config.yaml
n_experts: 48
experts_per_token: 3
d_expert: 192
moe_layers: [1, 3, 5, 7, 9]
routed_scale: 1.73
groups_per_token: 2
lr_router: 0.00054
norm_eps: 1e-06
optimizer: "muon_hyperball"
batch_tokens: [32768, 65536, 131072]
steps: 6503
dataset: "wikipedia_en"
Below are experts of layer 3 (counted from 0) of a mixture-of-experts language model. Rows are named router (the router's row for the expert), gate (a neuron's input weights, with its number), up (a neuron's input weights, with its number) and show model dimensions 256-383. Each number is 128 + 24 x the weight over its row's rms, rounded and kept within 0 to 255.
Before each expert's rows: a language model's description of what the expert responds to; "mostly gets" lists some tokens that are sent to it at least half of the time. This comes from a sample of Wikipedia text that the model never trained on.

# expert 4
Description: Mid-word fragments, party names. Inner word pieces of long or foreign words (olec, iforn, amm, Fal) and party names like Democratic, Republican, Labour.
mostly gets: " Democratic", " Republican", " DF", " MF", " Liberal", " Labour"
router [170 130 138  91 131 144 114 125 109 146 143 157 101 148  84 162  90 122 129 143 154 113 143 142 109 132 116  88 100 106  87 112 117  83  70 175 101 132 127 162 109 133 157  94 123 145 160 107  93 130 137 122 114 131 130 126 104 164 145 125 105 151 134 123 126 157 133 179 134 127 101 134 109 116 131 127 130 125 104 171 111 113 106 104 173 135 134 124 121 132 112 167 154  77 186 119 128 101 103 146 137 129 121 147 136 111 124 117 117 150  49 125  97 105 126  73 173 131 124 145 138 108 137  50  98 141 129 117]
gate3 [154 122 148 158 105 152 127 145 128 126 110 121  97 124 149 149 137 128 102  81 105 135 129 111 103 129 109 148 142 117  95 153 133 135  98  76 131 120 163 115 131 111 110 133 124 129 112 107 201 138  72 103  98 129 109 117 163 145 148 128  97 149 168 135 102 148 125 125 129 116 137 151 123 158 159  94 112 155 141 111 145 112 111 176 130 145 157  99 160 146 106 133 130 137 135 139 148 114 131 146 128 145 122  60  97  98 131 132 143 155 112 126 117 146 121 110 134 183 109 152 130 125 102 118 160 157 126 177]
up3 [156 129 156 147 101 144 129 122 122 135 110 130  90 128 133 162 161 149  99  81 123 125 125  97 106 138 101 138 137 111  98 154 146 146  98  74 142 100 180 125 134 126 126 130 119 127 107 145 197 126  61 111  99 121 108  93 146 156 142 147 115 156 133 147 127 142 113 136 128 111 120 125 127 148 152 123 116 151 145 112 161 112 130 178 124 165 179 110 150 122 115 134 113 121 116 153 129  98 136 122 126 132 112  60  82  97 141 128 137 145 125 111 100 166 149 115 125 160 109 169 116 117 103 108 161 153 104 154]
gate4 [145 122 145 115 145 124 128 178 119 100 122 173 144 124 158 137  91 100 163 121 137 125 170 163 130 162 209 120 125 126 115 104 111 167 175 146 163 126 130 119 141 123 135 166 144  69 129 103 122 178 178 121 128 132 132 147 144 132 142 117 124 144 114 118 137 139 101 145 139  79 133 143  80 135 126 142 144 154 154 138 138 121 136 131 150  84  93 110 152 119  84  98 140 147 145 128 107 158 123  70 107 106 119 126 144 120 130 130 119 115 128 129 144 141 110 111 124 135 135 141 143  65  99 165 108 123 110 146]
up4 [100 123 109 151 120 119 138 133  93 108 144 199 109 109 173 155 172 131 162 149 116  91 142 143 174 154 155 115 130  97  88 105  63 163 153 149 149  81 107 124 159 109 117 161 132  94 123 135 125 112 140 139 151 133 142 111 139 116 164 126 122 138 129 141 155 121 122 144 108  98 102 135 107 129 153 108 144 122 109 134 159 117 109 122 125 103  76 114 119 118 133  93 118 145 120 116 116 147 112 110 135 118 138 136  99 128 132 117 118  99 127 142 140 178 119 147 123 104 120 126 121 142 104 116 122 118 127 113]
gate5 [130 175 125 135 104 146  91  79 129 115 125 144 105 128  96 109 156 132 182 132 160 123 147 153 134 162 136 117 106 173 110 175 138 130 123 198 171 163 139 114 112  79 123 151 114 128 155 154 121 143 104 114  80 178 100 114 127 148 117 108 127 117 158 156 124 110  78  91 115 181  82 100 155 130 100 123 120 147 145 165 173  87 120 145 139 154 140 152 120 119 121 103 168 137 114 113  92  73 126 149 159 132 132 144 118 116 115 141 129 119 155 134 144 118  79 131 110 142 124 155 139  78  73 120 150 107 146 142]
up5 [132 177 119 143 113 148 110 100 141 110 115 141 118 139  87  92 149 122 181 149 154 136 118 136 132 151 123 119 103 168 125 159 137 142 115 210 172 157 135 109  93  74 115 139 107 118 171 147 115 151  95 116 108 170 109  91 129 143 108 108 129 130 147 178 115 113  78  99  99 162  76 100 122 126  98 119 132 134 136 166 168 107 141 137 133 158 123 165 119 126 126 104 172 157 121 126 105  87 113 153 159 126 121 160 118 102 120 139 125 143 133 130 151 132  82 134 120 131 156 145 154 105  71 104 151 117 152 129]
gate6 [ 96 124  95 141 122 142  70 115 106 115 105 126 132 107 118 126 127  81  88 115  99 144 153 133 132 127 120 153 146 121 118 125 180 113 140 150  79 134 131 157 144 118  99 106 141 122 163 125 124  86 106 104 118  95 126 108 122 148 155 137 143 113 131 109 133  91 116  92 150 105 161 154  86  99 141 146 121  96 137 140 137 125 124 113 174 120 132 157 103 104 159 107 120 177 130 133 110 109 145 125 178 143 168  72 116 133 125  82 175 141 118 154 120 155 138 129 113 149 113 135  99 129 115 119 126 165 117 163]
up6 [145 112  75 123 100 147  62 130 112  99 113  92 168 118 109 125 135  89 100 137 119 131 135 144 112 128 124 142 162 133 131 124 167  87 160 146  56 145 136 133 148  90  74 112 151 115 119 144 138  89 106 108 108 109 138 104 147 149 135 146 119 108 133  77 141  81  95  98 138 111 177 152  86 101 137 114 136  99 122 112 133 128 111 143 145 105 135 137 107  99 174  90 127 151 133 136  92 122 148 126 182 114 186 102 116 144 109 100 164 130 133 144 139 153 157 126 125 113 133 157  80 108 134 142 116 151 129 167]
gate7 [121 119 113  81 154 207 136 122 157  87 134 139 135 146 127 120 113 151 135 152  95 116 149 125 157 145 148 137 177 173 131 107 181 129  79 126 116 117 168 149  97 136 155 172 132 106  99 114 122 116 114 140 137  55 151  61 171 153 120 124 107 109 100 103  90 154 138 163  92  92 117 135 142 114 149 150 151 150  98 148 157 172  66 115 142 153 128 179 137 130 117 125 122 144 124 111 184 114 134 116 101 116 111 135 147 150 142 157 155 119 143 111 127 108 151 107 127 128  97 153 115 144 136  96 154 139 143  91]
up7 [130 121 120  86 132 188 121 114 148  90 139 122 115 135 127 139 111 154 133 136  92  91 150 109 145 125 132 122 149 186 114 120 175 144 104 138 119 128 163 141  97 144 146 155 106 116 102 108 130 111  93 149 109  79 146  69 171 185 132 137 128 124 110 101 102 140 160 146 104  84  86 123 138 108 137 141 162 170 105 147 135 175  89 104 149 137 149 190 131 146 119 125 124 156 124 118 168 113 151 111 103  93 109 119 148 155 143 172 154 110 135 100 121 106 133 110 139 122  88 146 112 127 146 101 152 154 128 107]